Experts of a small language model: width 384.
Below are experts of layer 6 (counted from 0) of a mixture-of-experts language model. Rows are named router (the router's row for the expert), down (a neuron's output weights, with its number) and show model dimensions 64-127. Each number is 50 + 15 x the weight over its row's rms, rounded and kept within 0 to 99.
Before each expert's rows: "raises" lists some tokens whose logits its average output raises strongly, later layers aside. This comes from a sample of Wikipedia text that the model never trained on.

# expert 0
raises: " a", ",", " the"
router:56 27 43 60 73 63 44 62 22 49 58 30 79 44 51 53 39 63 56 55 70 55 50 46 56 61 69 61 13 65 53 53 30 68 59 59 49 63 50 45 43 20 46 15 45 55 45 40 43 43 47 48 18 44 21 63 57 47 50 49 43 51 60 39
down0:44 56 61 47 39 63 11 52 50 33 54 27 69 43 61 40 42 50 58 47 31 52 55 48 64 16 40 40 49 30 29 64 53 56 54 58 57 53 54 70 66 35 62 55 23 75 54 85 20 25 76 55 56 38 59 35 40 49 45 63 70 58 62 43
down1:61 48 37 72 65 42 56 64 72 66 60 36 23 47 58 45 59 54 47 39 87 55 65 61 47 69 58 42 68 38 24 46 60 45 64 74 48 61 28 66 58 48 41 64 49 38 55 64 45 31 65 41 34 56 56 48 32 32 67 54 34 58 50 69
down2:59 38 41 59 63 55 68 28 17 56 60 55 34 38 40 29 48 51 45 58 59 50 76 75 49 58 50 60 58 71 58 71 32 33 51 41 67 66 56 61 23 52 48 37 71 41 35 78 64 57 41 52 55 21 40 56 47 97 56 32 43 28 46 80
down3:29 45 35 81 31 57 38 30 44 58 33 50 65 28 48 58 31 53 49 45 53 65 62 80 64 71 36 46 42 45 37 60 67 28 61 53 45 53 51 63 80 76 62 48 69 52 27 53 34 39 87 52 61 34 41 68 56 63 53 52 54 51 47 52
down4:52 68 80 56 70 64 40 78 39 47 28 79 38 52 39 51 75 45 31 74 44 32 49 26 70 45 41 25 68 42 71 25 63 41 61 45 77 61 14 41 45 53 71 31 78 38 58 44 58 56 40 39 63 61 60 18 58 50 56 62 35 45 72 60
down5:99 67 55 64 53 24 46 55 32 48 51 52 56 56 38 65 54 62 47 46 25 77 33 51 53 49 67 47 49 48 56 52 60 69 28 85 82 40 60 65 65 54 52 43 63 37 65 31 56 81 56 26 75 59 32 56 37 63 57 53 44 28 31 43
down6:61 63 34 57 76 47 14 55 58 74 43 30 39 22 44 48 46 52 44 70 66 60 60 58 53 46 24 31 52 07 38 56 64 52 81 61 24 63 61 56 46 93 67 45 35 71 50 63 60 75 34 57 63 53 31 72 48 46 54 75 57 26 32 59
down7:39 12 71 47 46 87 39 57 30 61 46 50 74 26 54 39 57 72 46 36 50 32 62 56 61 38 44 51 48 65 39 47 37 70 47 13 65 33 37 59 26 62 54 80 49 25 47 56 47 45 51 66 63 16 58 52 44 41 45 37 20 63 61 52
down8:46 56 71 53 50 28 30 48 61 48 39 52 24 17 52 41 73 29 21 35 48 62 57 82 52 57 48 65 52 93 43 17 73 50 57 62 31 59 51 43 46 59 52 23 47 47 67 32 37 49 54 59 44 45 22 57 34 43 63 53 50 52 55 15
down9:78 31 38 21 36 55 34 38 59 35 77 58 66 68 24 76 26 47 45 26 50 53 62 95 49 48 70 67 96 68 54 49 65 52 33 24 62 41 41 52 36 61 42 66 50 38 51 29 34 49 69 37 91 43 38 48 33 67 61 29 49 46 45 28
down10:31 37 43 56 55 57 56 58 63 51 45 32 63 66 52 50 60 54 78 29 51 32 48 45 33 44 53 56 51 69 56 46 51 42 44 58 42 37 53 56 30 49 39 35 50 48 34 32 40 36 34 59 26 55 22 25 48 66 56 33 51 49 52 47
down11:54 32 65 43 44 51 67 84 59 30 46 34 31 31 64 54 80 44 58 55 43 55 50 48 55 35 48 82 41 78 35 59 49 53 15 63 51 14 63 43 68 48 58 37 51 65 44 73 41 69 52 25 45 33 73 50 80 76 40 42 61 66 32 65
down12:63 57 74 30 81 37 75 65 55 50 58 49 69 38 65 17 35 53 87 45 27 57 54 67 49 43 57 53 62 65 23 68 24 44 57 81 70 31 69 72 59 43 32 63 28 29 50 36 69 49 68 61 40 56 58 40 82 67 67 44 24 53 42 48
down13:37 59 54 45 72 66 53 32 60 52 77 71 46 64 32 72 57 41 36 32 65 83 69 50 63 50 64 46 28 60 45 55 49 78 65 59 70 47 55 77 46 32 86 57 45 64 39 60 53 49 51 56 36 54 68 18 50 62 48 62 58 48 65 22
down14:50 52 14 47 62 68 44 39 73 76 37 46 51 58 34 42 34 52 46 47 86 47 49 51 63 43 38 50 52 66 47 60 53 44 57 58 31 40 44 25 61 56 73 45 70 37 37 68 38 66 17 31 51 47 37 55 38 47 46 35 49 52 38 55
down15:42 73 57 37 30 37 54 83 59 47 69 58 73 56 51 21 39 66 45 61 62 49 27 70 49 34 57 42 38 38 42 61 75 55 50 43 44 31 31 27 41 58 56 64 66 73 60 41 35 56 43 47 54 46 46 30 65 53 36 55 58 51 54 42
down16:61 44 46 71 41 65 79 38 59 33 51 73 43 74 39 45 69 55 39 36 25 51 21 35 52 65 51 18 43 68 51 42 62 51 52 62 43 24 44 58 60 42 66 47 24 62 43 35 76 63 36 50 82 47 57 45 20 25 69 23 68 73 61 37
down17:38 41 52 24 64 50 50 42 70 52 55 66 50 51 46 66 51 35 50 62 66 61 76 25 51 31 66 41 60 35 36 75 37 21 51 71 63 51 56 62 31 18 57 62 33 49 16 65 41 61 42 57 47 51 19 46 59 72 58 63 69 54 64 46
down18:35 40 64 53 67 66 44 30 48 44 32 49 59 71 49 24 30 51 36 72 40 67 72 46 52 40 62 68 72 38 36 45 40 53 41 65 58 51 53 51 63 56 44 47 44 43 65 49 60 70 45 30 35 49 54 83 80 84 59 61 54 53 63 45
down19:45 66 70 48 72 44 36 43 52 42 33 35 50 36 69 44 60 46 62 40 39 19 31 46 47 46 13 74 63 56 61 73 48 74 62 58 62 49 61 50 48 50 57 37 57 73 26 43 56 40 53 52 59 35 56 35 75 50 27 57 42 72 53 59
down20:49 75 64 38 50 53 33 37 52 48 90 52 38 50 54 50 52 70 46 61 44 59 36 44 47 37 41 41 63 67 64 40 44 46 50 19 20 37 46 35 55 66 42 60 44 45 65 40 30 69 63 41 68 36 37 20 49 37 19 45 37 66 33 31
down21:37 33 58 69 35 51 37 70 23 67 54 73 60 48 44 73 56 39 63 37 86 53 43 44 44 60 49 72 59 39 51 82 39 62 25 53 32 41 55 33 50 37 13 43 76 56 54 37 61 25 72 54 80 70 55 21 41 43 63 61 33 41 36 75
down22:46 54 48 73 22 22 62 44 72 44 57 90 17 59 66 58 68 49 39 24 65 46 17 49 31 42 66 70 54 60 56 63 53 46 36 61 59 69 55 60 37 41 28 59 58 28 50 71 42 59 42 61 27 33 25 24 62 50 47 71 55 57 41 59
down23:54 75 49 33 60 54 54 43 57 81 58 46 55 55 51 64 42 55 48 49 68 72 54 58 32 21 57 52 58 53 50 62 52 52 54 34 41 30 32 55 51 61 45 62 77 77 21 53 61 00 54 60 25 59 36 59 59 66 34 52 45 54 40 40
down24:77 75 48 35 80 32 61 25 55 52 41 66 28 57 47 36 36 27 58 48 48 40 51 45 42 55 73 40 31 51 46 48 17 46 42 65 49 56 40 72 52 56 33 67 36 63 56 61 58 65 56 09 43 73 45 57 53 52 88 32 76 54 60 27
down25:49 39 35 62 37 40 50 53 49 41 48 43 66 43 50 53 60 51 42 29 35 57 46 45 42 42 49 63 26 43 54 57 35 70 66 60 73 30 31 47 40 54 44 58 63 60 39 52 46 57 50 63 55 29 42 36 24 57 15 55 24 36 66 45

# expert 6
raises: " and", " as", " along", " it"
router:51 54 35 11 60 72 57 44 75 24 62 45 77 52 45 70 58 60 42 20 76 40 35 49 54 40 33 44 53 57 51 52 66 35 57 56 26 47 45 38 64 55 58 75 72 58 49 40 21 62 60 29 45 56 47 67 45 60 52 38 33 39 58 27
down0:30 52 54 58 28 52 41 50 42 49 54 78 68 34 77 59 54 36 78 53 53 58 44 50 68 36 24 47 53 76 32 38 44 40 53 70 63 25 71 59 49 53 46 62 55 48 28 56 56 63 45 44 19 54 72 57 65 32 44 23 43 44 40 49
down1:58 88 61 77 59 32 67 40 76 42 43 43 64 61 32 19 34 65 47 62 54 35 67 50 56 66 46 63 69 68 29 84 54 45 66 69 46 67 45 26 66 13 37 53 52 42 65 74 59 67 48 62 48 47 20 34 37 56 24 32 63 39 52 51
down2:35 63 49 47 27 54 33 55 39 52 35 40 50 44 66 52 58 66 66 70 33 46 40 44 63 40 53 58 53 46 41 57 64 31 39 43 55 04 38 43 64 56 68 26 57 59 16 58 71 45 48 61 60 51 59 63 43 49 41 38 51 88 39 46
down3:50 39 52 64 35 77 34 45 58 41 52 56 37 31 48 31 55 51 62 58 23 72 64 41 27 55 36 22 46 53 46 46 81 69 47 62 57 16 36 45 73 60 39 66 52 60 44 54 32 37 40 48 56 50 39 97 42 49 46 48 36 46 56 58
down4:44 47 56 39 53 56 38 52 60 34 67 53 43 37 46 35 48 50 62 46 29 49 44 09 52 61 48 41 56 87 56 59 95 32 44 51 59 67 62 63 68 47 48 49 23 52 53 73 39 72 62 32 32 49 39 44 24 62 53 62 48 67 20 26
down5:54 58 26 90 34 50 39 52 37 55 43 51 63 33 37 26 64 50 27 69 41 70 61 45 63 70 60 23 65 44 70 48 76 54 48 63 52 37 50 74 28 33 49 60 49 47 67 73 88 25 42 74 43 51 54 59 80 69 65 42 40 54 67 45
down6:32 66 61 64 22 54 44 54 42 37 75 57 33 50 46 43 36 42 45 81 69 36 05 77 30 65 63 64 48 61 61 40 30 56 65 52 72 69 45 62 60 38 83 45 43 46 41 59 68 56 65 46 45 34 56 37 46 45 55 78 47 58 34 46
down7:62 43 44 35 57 60 52 44 60 63 45 38 57 51 54 65 42 57 47 54 59 44 26 70 60 42 59 43 36 00 48 34 50 49 33 87 62 51 66 52 47 58 31 51 36 53 72 40 69 52 50 60 44 47 56 54 55 47 67 43 49 40 43 55
down8:45 45 62 70 47 61 69 53 41 48 41 63 59 74 44 53 34 54 58 49 14 50 78 84 14 56 49 55 67 69 37 67 36 48 54 69 39 64 45 66 65 25 68 46 44 36 28 46 65 63 54 26 66 33 45 70 66 49 58 20 60 52 38 75
down9:77 54 77 55 62 48 39 44 53 59 81 64 67 63 52 63 74 29 47 37 25 45 59 43 60 46 55 51 64 62 66 40 36 67 40 45 60 67 47 66 45 71 58 44 24 69 44 30 49 52 48 77 53 61 51 37 48 54 36 35 48 33 56 45
down10:58 50 76 31 66 37 50 48 36 61 56 53 41 44 69 57 53 54 56 77 44 60 47 50 50 27 77 63 45 57 41 35 59 68 50 53 43 54 03 53 57 67 58 54 75 32 33 43 55 19 43 64 46 47 95 52 37 26 60 49 52 48 61 58
down11:39 30 73 47 45 53 72 35 34 42 75 38 34 53 37 52 45 54 41 64 55 44 70 59 60 48 57 64 59 58 41 32 56 60 65 56 59 53 43 69 56 52 57 47 61 81 53 61 52 37 33 52 16 43 50 50 51 59 36 46 24 34 73 64
down12:50 74 32 54 45 32 65 49 49 45 81 48 62 61 47 31 45 33 53 62 52 55 16 49 27 22 73 60 43 37 25 70 54 49 63 61 45 71 32 64 75 52 35 77 53 84 51 70 58 46 55 55 54 34 50 64 52 50 41 38 31 70 55 58
down13:55 58 49 61 43 36 37 60 61 61 55 77 42 76 36 67 51 64 67 76 02 58 49 36 53 59 44 40 80 59 60 30 38 57 34 41 64 30 54 51 40 33 99 38 55 41 60 46 56 46 24 40 61 66 58 54 60 44 63 50 65 63 65 39
down14:54 72 38 03 72 62 39 33 76 30 20 56 56 50 78 42 32 22 50 63 41 60 31 45 60 43 55 68 49 48 36 74 53 42 32 59 80 55 46 41 50 64 75 39 47 77 58 39 60 31 58 58 39 25 58 78 25 44 54 38 52 16 44 44
down15:41 68 28 43 47 44 71 56 78 18 36 82 55 56 41 51 66 46 42 61 57 09 49 31 40 97 58 71 60 40 35 58 51 57 52 60 79 59 62 75 62 41 37 42 69 51 53 49 50 43 44 43 64 57 62 21 39 36 49 51 74 80 57 68
down16:69 45 38 36 57 75 32 48 68 43 45 49 57 36 48 41 56 69 32 58 63 58 32 82 94 40 53 54 64 47 57 22 67 63 39 35 62 24 61 34 29 18 51 44 55 70 52 62 59 64 38 14 31 38 32 48 31 50 62 63 55 49 57 52
down17:19 42 48 51 33 50 46 67 25 36 36 58 38 67 61 52 59 36 56 17 52 57 56 46 64 62 67 61 63 19 52 42 24 59 32 71 49 57 47 59 51 52 55 55 48 69 39 47 59 36 72 57 58 45 36 33 76 52 55 45 51 56 30 43
down18:67 44 62 37 37 55 27 72 54 45 56 49 71 11 60 56 38 08 39 41 49 63 48 51 25 65 57 52 27 33 37 44 29 46 55 60 37 54 50 78 39 68 53 64 54 39 45 82 85 47 61 36 42 41 57 31 39 54 62 42 46 43 39 34
down19:22 60 63 62 61 61 50 36 39 39 20 49 26 31 52 22 38 43 36 52 54 83 28 46 64 35 92 22 11 29 36 65 67 45 42 51 42 45 55 43 65 47 71 53 52 34 59 57 61 55 45 71 44 46 24 64 53 49 56 67 49 40 27 55
down20:42 26 60 78 53 33 56 44 51 64 41 42 55 56 47 41 47 59 37 60 37 56 58 39 57 62 38 31 46 52 41 81 36 46 66 77 47 70 44 52 53 49 55 31 57 58 80 48 57 39 53 45 37 77 53 38 40 64 69 62 76 87 55 33
down21:42 62 50 45 59 63 46 36 58 38 78 46 37 56 54 57 53 88 51 44 69 32 52 41 28 68 43 46 49 54 29 16 75 44 36 60 66 65 29 56 42 37 38 63 49 66 61 51 70 54 55 59 20 57 46 54 56 48 64 65 60 44 22 20
down22:42 39 58 74 52 49 56 97 55 71 44 40 30 52 87 30 56 65 52 28 68 53 48 33 30 33 52 72 67 37 74 54 47 53 43 37 62 54 53 53 55 44 39 45 23 39 51 38 44 68 21 48 27 43 20 27 60 64 67 52 59 49 40 61
down23:58 40 82 62 33 54 62 66 40 31 51 30 21 58 67 60 38 80 65 67 77 42 43 83 53 47 61 58 36 62 47 28 52 31 77 77 58 42 40 39 37 81 25 76 59 43 71 63 33 51 41 48 37 50 85 44 57 67 59 29 46 81 51 70
down24:58 62 55 65 49 53 31 44 28 63 72 45 44 50 54 50 65 59 50 55 68 41 53 44 32 38 49 48 76 54 75 26 45 32 76 65 73 32 28 57 36 32 25 45 60 64 60 49 33 71 54 43 50 45 49 47 29 58 57 52 48 81 79 26
down25:58 61 38 69 67 69 48 57 66 48 60 31 54 33 67 08 68 63 30 43 46 29 46 83 50 70 24 45 33 41 36 70 69 54 39 55 42 48 47 37 25 37 43 53 65 43 47 48 53 47 55 35 47 38 47 49 36 55 48 71 62 55 48 42

# expert 1
raises: "20", "11", "77"
router:61 45 49 57 39 39 38 36 44 58 71 47 32 60 37 30 12 36 46 57 36 32 82 50 15 49 69 37 63 22 52 80 48 52 31 52 57 60 52 42 39 53 45 69 46 48 45 62 47 19 49 38 53 51 32 26 55 66 77 37 45 33 57 61
down0:30 52 34 40 71 36 56 53 55 20 36 40 99 49 18 69 69 36 18 46 26 25 43 21 76 39 33 63 61 50 54 40 58 40 78 63 33 37 39 74 32 61 68 37 52 42 56 50 61 55 30 46 43 39 40 60 35 55 43 53 36 31 61 35
down1:42 67 47 44 59 36 46 54 48 33 48 58 36 49 47 54 80 63 68 21 56 54 53 39 61 65 50 71 47 48 55 44 43 38 64 38 52 06 54 47 52 39 79 57 69 42 33 58 63 75 73 41 71 42 44 28 50 49 56 67 29 40 62 33
down2:57 43 47 46 69 43 28 54 51 81 43 54 52 65 54 46 51 43 22 74 47 63 73 45 54 53 54 41 59 32 40 28 70 25 67 25 27 85 25 52 50 67 36 42 21 27 35 61 36 52 54 55 23 42 53 45 61 61 61 64 30 59 64 53
down3:39 49 74 59 28 52 39 38 37 35 55 67 69 36 37 64 53 30 45 55 37 43 53 67 51 32 52 67 52 56 27 21 61 45 34 41 50 70 61 55 56 32 29 24 52 25 62 76 61 99 76 66 47 41 44 36 42 61 50 40 59 48 41 49
down4:31 63 62 46 22 53 59 51 55 62 39 31 27 67 77 39 30 55 48 44 51 49 57 73 56 35 70 56 68 35 59 15 45 43 42 52 56 63 67 45 32 63 42 71 45 39 55 54 54 66 51 48 52 40 80 37 70 01 48 59 71 57 47 65
down5:22 66 23 41 29 47 51 53 44 28 35 42 64 43 29 40 60 57 67 43 65 41 46 56 56 52 60 49 52 51 28 56 48 28 18 67 58 47 81 34 64 45 77 34 58 57 36 29 25 42 18 48 52 50 61 72 81 73 41 44 53 54 29 53
down6:31 53 42 68 57 69 46 38 62 43 48 45 30 61 40 52 47 40 67 47 22 45 74 41 58 44 81 63 70 54 48 39 50 57 61 49 43 69 35 34 23 47 40 44 68 70 33 74 65 45 24 46 64 66 29 49 67 44 53 18 41 51 76 40
down7:52 67 44 40 35 90 49 50 43 41 32 22 61 53 82 32 53 42 41 51 70 37 25 41 42 37 28 80 50 46 48 35 45 61 59 73 52 63 51 60 37 92 58 36 70 32 61 38 31 54 75 29 46 63 56 70 34 80 68 58 33 32 38 53
down8:54 54 61 87 43 48 55 54 66 50 64 29 35 58 53 54 68 65 37 45 31 76 13 43 69 69 61 69 60 52 47 31 41 35 63 43 70 37 46 59 69 36 53 28 61 36 65 48 35 47 67 58 52 50 34 53 82 67 31 41 34 66 65 51
down9:62 48 81 75 50 37 34 79 43 46 37 66 68 49 50 20 40 35 70 50 84 22 44 25 55 59 51 61 38 37 81 43 77 68 26 48 53 23 63 52 40 48 54 64 47 67 58 50 58 47 45 54 46 66 46 62 47 61 63 58 58 37 53 43
down10:43 27 31 72 76 47 43 77 70 57 55 50 85 52 29 69 36 74 44 48 37 47 35 36 42 58 70 56 63 58 40 31 66 57 38 91 55 23 50 49 70 60 37 50 44 63 51 81 50 07 36 50 36 52 32 36 61 43 00 20 41 43 50 13
down11:53 87 44 41 49 81 99 55 50 99 77 53 52 32 53 52 39 47 59 56 28 79 46 57 42 52 49 53 53 72 58 46 59 72 21 48 50 69 61 31 47 54 37 61 76 28 72 26 30 71 86 57 73 62 44 67 78 21 37 35 57 29 28 69
down12:65 68 51 40 41 55 45 63 59 36 52 37 31 44 65 73 68 67 49 77 66 36 27 51 53 35 47 55 43 53 64 77 39 50 26 40 71 34 86 57 60 36 70 39 61 73 66 61 43 59 50 29 54 36 77 46 47 33 44 39 44 60 69 48
down13:66 49 56 47 37 30 47 49 34 54 49 50 40 42 24 86 66 39 56 53 64 52 54 73 71 49 39 22 45 40 51 58 47 69 59 27 45 54 58 41 64 61 53 62 41 73 52 42 61 56 62 42 53 31 44 36 78 59 41 46 28 48 41 38
down14:57 56 26 53 51 36 35 45 77 41 52 61 41 56 48 51 55 35 38 58 40 74 50 31 77 51 57 47 34 53 40 35 43 72 47 37 52 74 66 84 42 55 61 64 55 32 55 39 42 68 48 79 36 50 47 58 49 47 43 53 35 38 57 52
down15:45 86 42 67 70 39 55 80 66 41 70 73 73 34 62 54 48 52 44 25 75 50 33 24 21 81 50 64 60 27 44 64 59 37 50 33 68 72 43 52 49 52 49 60 42 52 63 64 56 47 55 30 71 87 50 40 34 56 47 38 56 44 80 54
down16:41 45 60 36 32 24 23 78 41 42 55 54 62 59 57 17 51 53 44 64 42 71 34 41 37 49 07 70 41 67 72 58 52 47 72 52 61 41 48 45 52 52 55 33 62 66 63 43 48 67 52 47 69 50 58 30 62 43 39 38 57 38 50 60
down17:53 52 61 42 53 85 44 90 45 74 43 58 54 59 68 67 44 84 47 42 44 66 41 66 38 28 45 57 30 60 76 54 42 47 64 68 54 76 69 53 44 65 55 61 65 32 55 41 42 28 58 45 71 65 94 45 43 47 78 42 71 66 49 74
down18:64 75 64 51 44 43 68 64 73 75 25 52 43 42 36 46 54 28 36 65 70 46 38 56 40 45 78 72 53 35 54 63 66 27 41 59 38 30 56 44 60 62 71 47 71 65 66 48 59 39 38 65 36 26 52 41 53 67 58 71 39 65 25 32
down19:74 43 29 29 68 56 20 60 56 56 56 67 71 81 50 40 42 35 53 62 51 67 63 36 69 63 41 53 53 35 30 20 60 65 36 60 50 76 29 42 62 40 73 38 57 70 46 47 43 61 54 55 76 45 51 51 68 43 52 33 12 38 31 42
down20:44 57 59 59 36 67 52 48 41 28 34 73 46 46 26 41 54 63 61 42 52 76 60 36 44 54 38 32 33 58 44 60 81 72 29 60 53 51 34 61 46 44 23 54 35 50 62 50 59 53 19 59 73 36 41 50 53 63 54 62 69 74 43 46
down21:41 64 55 48 39 52 78 71 51 55 49 52 48 59 52 61 52 59 59 42 40 14 59 51 33 51 55 70 57 56 44 44 69 55 68 22 27 44 74 33 85 59 45 52 38 31 28 48 58 49 50 25 57 54 72 64 60 55 49 76 37 75 60 42
down22:48 67 57 51 33 61 48 29 34 38 64 35 54 45 71 38 57 68 56 42 49 48 56 78 54 69 70 59 62 52 27 83 56 44 60 53 27 39 04 88 43 42 58 70 32 36 67 39 42 63 48 43 46 31 61 56 34 35 16 29 47 62 42 44
down23:56 28 55 28 73 29 82 84 72 49 56 42 34 25 43 41 42 47 78 54 46 42 29 30 41 53 49 37 56 74 60 38 54 59 54 28 51 60 60 51 96 52 67 63 50 55 75 50 40 58 43 43 38 33 76 31 57 59 39 45 42 52 38 65
down24:39 29 12 33 42 70 62 25 22 38 62 39 54 62 36 51 45 73 57 49 58 39 43 49 62 46 25 64 45 66 46 40 49 30 70 57 38 46 65 49 27 50 64 35 71 50 66 46 50 65 33 51 43 59 68 69 43 54 18 24 47 24 35 73
down25:51 79 66 40 67 60 31 43 63 45 31 57 41 34 42 51 43 35 50 49 66 29 63 58 74 89 53 22 45 56 66 53 73 63 45 43 47 40 55 44 58 56 36 57 39 39 27 41 47 45 26 50 53 56 45 51 51 63 76 22 45 35 62 47

# expert 3
raises: ".", ".\n\n", ","
router:31 59 79 66 59 29 26 17 62 57 60 44 46 53 48 35 59 51 48 58 69 40 73 33 61 51 75 63 49 66 39 26 55 43 54 53 56 18 50 59 47 39 60 49 41 42 71 64 58 51 47 49 59 47 65 49 34 24 42 51 56 27 57 46
down0:57 41 33 71 54 67 77 54 39 63 55 74 70 61 59 65 39 47 58 63 69 33 56 30 60 68 59 42 67 40 81 73 72 40 76 46 68 42 42 34 79 54 58 66 62 49 59 45 70 55 40 54 32 48 41 26 27 31 54 75 59 69 68 24
down1:88 59 35 57 51 51 74 33 27 06 41 20 31 50 42 68 70 53 47 63 58 80 60 61 56 62 63 75 41 48 45 51 65 70 72 49 51 57 39 52 76 31 57 79 27 44 54 33 69 58 37 58 41 47 46 83 25 44 18 46 44 66 53 63
down2:50 37 45 60 48 51 22 65 17 59 58 40 52 37 24 44 57 38 49 53 31 77 40 61 38 77 51 44 42 36 48 34 30 30 74 52 61 34 59 62 39 59 61 33 50 46 44 50 53 04 37 33 37 24 43 68 57 45 54 19 76 73 66 36
down3:57 51 62 57 47 43 61 40 06 46 57 88 51 37 72 49 32 63 71 39 52 54 53 38 41 62 60 52 65 42 66 43 83 38 56 41 16 63 27 44 60 65 38 37 30 32 17 66 65 44 37 61 57 44 34 65 73 30 47 69 53 81 28 57
down4:38 67 48 30 47 45 37 86 68 59 40 74 77 33 47 57 50 50 38 50 37 43 79 49 51 60 50 88 52 78 47 42 61 37 52 47 42 40 48 28 46 69 42 45 51 55 58 52 58 82 56 44 88 35 31 50 62 40 46 41 58 44 35 46
down5:51 50 68 19 24 42 59 85 65 38 65 53 25 26 52 58 31 32 53 42 84 61 36 52 59 47 83 71 45 55 34 36 47 56 72 38 40 44 34 46 21 17 14 67 71 58 58 37 63 49 26 61 52 81 42 47 49 67 43 48 58 58 39 43
down6:50 39 36 70 32 48 51 63 49 41 53 41 37 61 30 57 43 29 59 63 56 43 38 54 38 70 48 46 74 67 40 36 66 49 52 51 43 78 54 54 80 39 55 24 30 48 30 73 64 38 42 53 60 51 52 28 44 50 53 61 50 54 50 47
down7:40 75 69 28 37 89 46 46 57 43 56 68 53 50 47 41 32 50 43 54 27 20 23 42 46 26 44 42 61 59 53 57 46 43 30 27 47 43 48 76 49 56 69 57 48 59 36 20 37 48 52 45 32 30 54 39 42 26 66 50 34 68 55 48
down8:58 63 20 37 36 57 64 64 62 56 61 35 43 19 54 59 83 42 28 44 39 82 59 32 54 18 50 51 47 53 14 56 39 58 53 52 28 40 44 44 23 55 62 50 49 54 69 24 47 65 61 34 27 51 52 53 46 59 36 26 37 28 38 50
down9:52 58 57 51 60 51 34 50 68 63 53 52 54 24 62 56 55 66 62 46 56 49 39 42 57 33 57 51 42 40 62 54 64 56 56 43 57 31 41 47 51 54 41 65 24 55 60 61 53 65 39 47 66 50 47 50 36 69 51 46 24 54 30 38
down10:36 76 67 32 83 49 33 59 45 49 79 47 69 32 46 48 26 33 66 45 66 66 44 41 41 43 45 63 51 43 43 74 50 63 45 52 99 79 50 42 67 28 41 70 65 41 34 50 40 37 68 76 89 60 41 80 40 63 53 41 33 36 29 45
down11:47 51 34 47 72 52 75 57 39 70 30 58 29 40 55 56 18 27 56 49 67 41 45 66 26 35 43 56 46 65 58 77 40 81 57 44 44 58 63 62 53 62 71 49 56 80 57 28 53 53 25 37 24 59 18 45 67 63 81 63 52 64 59 66
down12:55 31 58 52 57 37 20 57 35 16 31 48 73 46 40 39 64 46 48 73 77 52 93 60 76 32 79 34 65 49 49 54 19 67 51 57 60 75 49 44 26 44 75 46 29 45 62 50 33 62 29 31 63 44 26 66 50 23 41 27 51 52 54 44
down13:54 61 40 64 42 50 29 49 51 41 64 57 48 74 46 57 37 67 59 57 66 40 18 39 73 86 75 43 67 56 58 57 68 72 58 40 40 52 67 37 45 58 56 30 75 48 33 37 45 37 74 76 67 40 55 54 40 41 42 65 47 60 67 77
down14:71 61 45 90 68 65 88 85 45 55 66 70 37 20 46 48 07 65 42 57 36 58 34 48 23 52 68 53 66 18 54 60 64 46 41 41 63 49 56 74 51 49 52 49 52 60 42 27 56 36 59 54 53 48 55 40 36 32 70 38 67 41 37 42
down15:34 34 43 68 44 56 29 48 52 23 51 66 27 47 51 28 50 43 44 55 52 30 42 31 55 44 54 46 47 19 21 60 38 65 77 79 24 52 40 64 38 57 55 76 46 48 61 61 47 69 49 65 43 48 38 54 67 32 29 80 23 53 50 46
down16:24 49 58 42 55 64 62 36 70 31 33 45 41 49 29 37 46 53 53 41 29 36 21 35 83 45 90 50 33 58 31 56 64 53 41 47 59 39 42 70 55 35 42 47 54 38 47 22 22 40 48 63 48 51 31 63 32 56 60 29 49 29 54 53
down17:40 52 53 38 49 36 47 51 46 62 86 39 52 53 58 51 48 85 80 44 50 52 63 49 39 54 51 93 70 35 59 58 35 59 32 56 53 55 35 49 48 19 72 51 45 51 52 61 65 52 75 72 46 38 43 43 65 33 68 59 43 51 58 31
down18:25 20 36 51 56 46 62 54 49 42 49 44 69 47 26 61 66 70 44 71 59 35 30 50 35 59 47 59 79 31 42 41 37 30 34 36 66 50 65 48 66 46 53 86 33 61 20 67 58 62 37 49 39 40 23 45 69 35 25 50 34 66 51 62
down19:52 64 71 74 57 57 45 45 49 48 29 31 56 70 70 27 13 46 64 61 67 76 61 68 29 54 36 73 52 92 31 71 43 46 55 57 28 84 52 60 53 47 36 42 61 36 66 47 54 51 64 34 60 49 63 70 49 42 39 47 73 54 51 54
down20:72 50 95 79 22 81 63 58 47 59 47 24 32 41 35 50 82 51 49 50 38 66 55 37 42 55 39 30 42 70 56 55 76 54 35 51 65 58 71 53 40 52 68 61 85 91 49 55 45 34 48 51 46 52 66 57 48 61 44 53 60 52 40 63
down21:42 24 46 21 54 35 53 36 53 41 66 73 78 38 25 76 71 35 46 59 82 68 62 42 28 50 45 40 47 10 51 57 84 36 73 67 56 44 54 55 63 37 60 54 54 56 34 59 66 62 68 31 51 63 53 48 46 58 49 44 20 64 45 49
down22:40 57 63 65 67 67 39 55 33 63 38 58 71 44 42 19 49 65 21 47 58 68 60 53 61 44 43 84 47 73 69 58 50 41 53 24 50 24 29 62 56 43 78 51 57 60 30 56 12 59 58 59 45 71 59 54 45 70 58 54 40 32 40 37
down23:47 65 58 56 47 27 58 56 29 65 24 51 67 57 38 42 34 62 33 22 63 53 34 69 35 64 15 41 57 39 35 55 53 73 37 61 44 72 42 42 55 47 64 50 54 71 37 41 71 69 44 43 51 47 34 65 62 15 53 23 38 55 57 54
down24:34 54 88 23 53 50 34 58 39 35 32 76 43 50 69 66 50 38 31 58 27 30 35 59 32 50 33 57 61 67 64 51 63 52 53 64 54 48 26 50 45 41 61 38 56 60 51 58 25 42 65 53 45 51 27 62 62 81 38 28 51 69 38 44
down25:72 74 42 57 29 52 72 41 77 38 55 61 74 34 53 19 62 61 41 77 45 77 85 44 65 48 80 47 70 52 48 52 32 53 65 62 53 40 61 50 41 57 37 46 66 35 59 53 39 60 33 49 79 36 55 35 31 29 40 45 54 73 41 30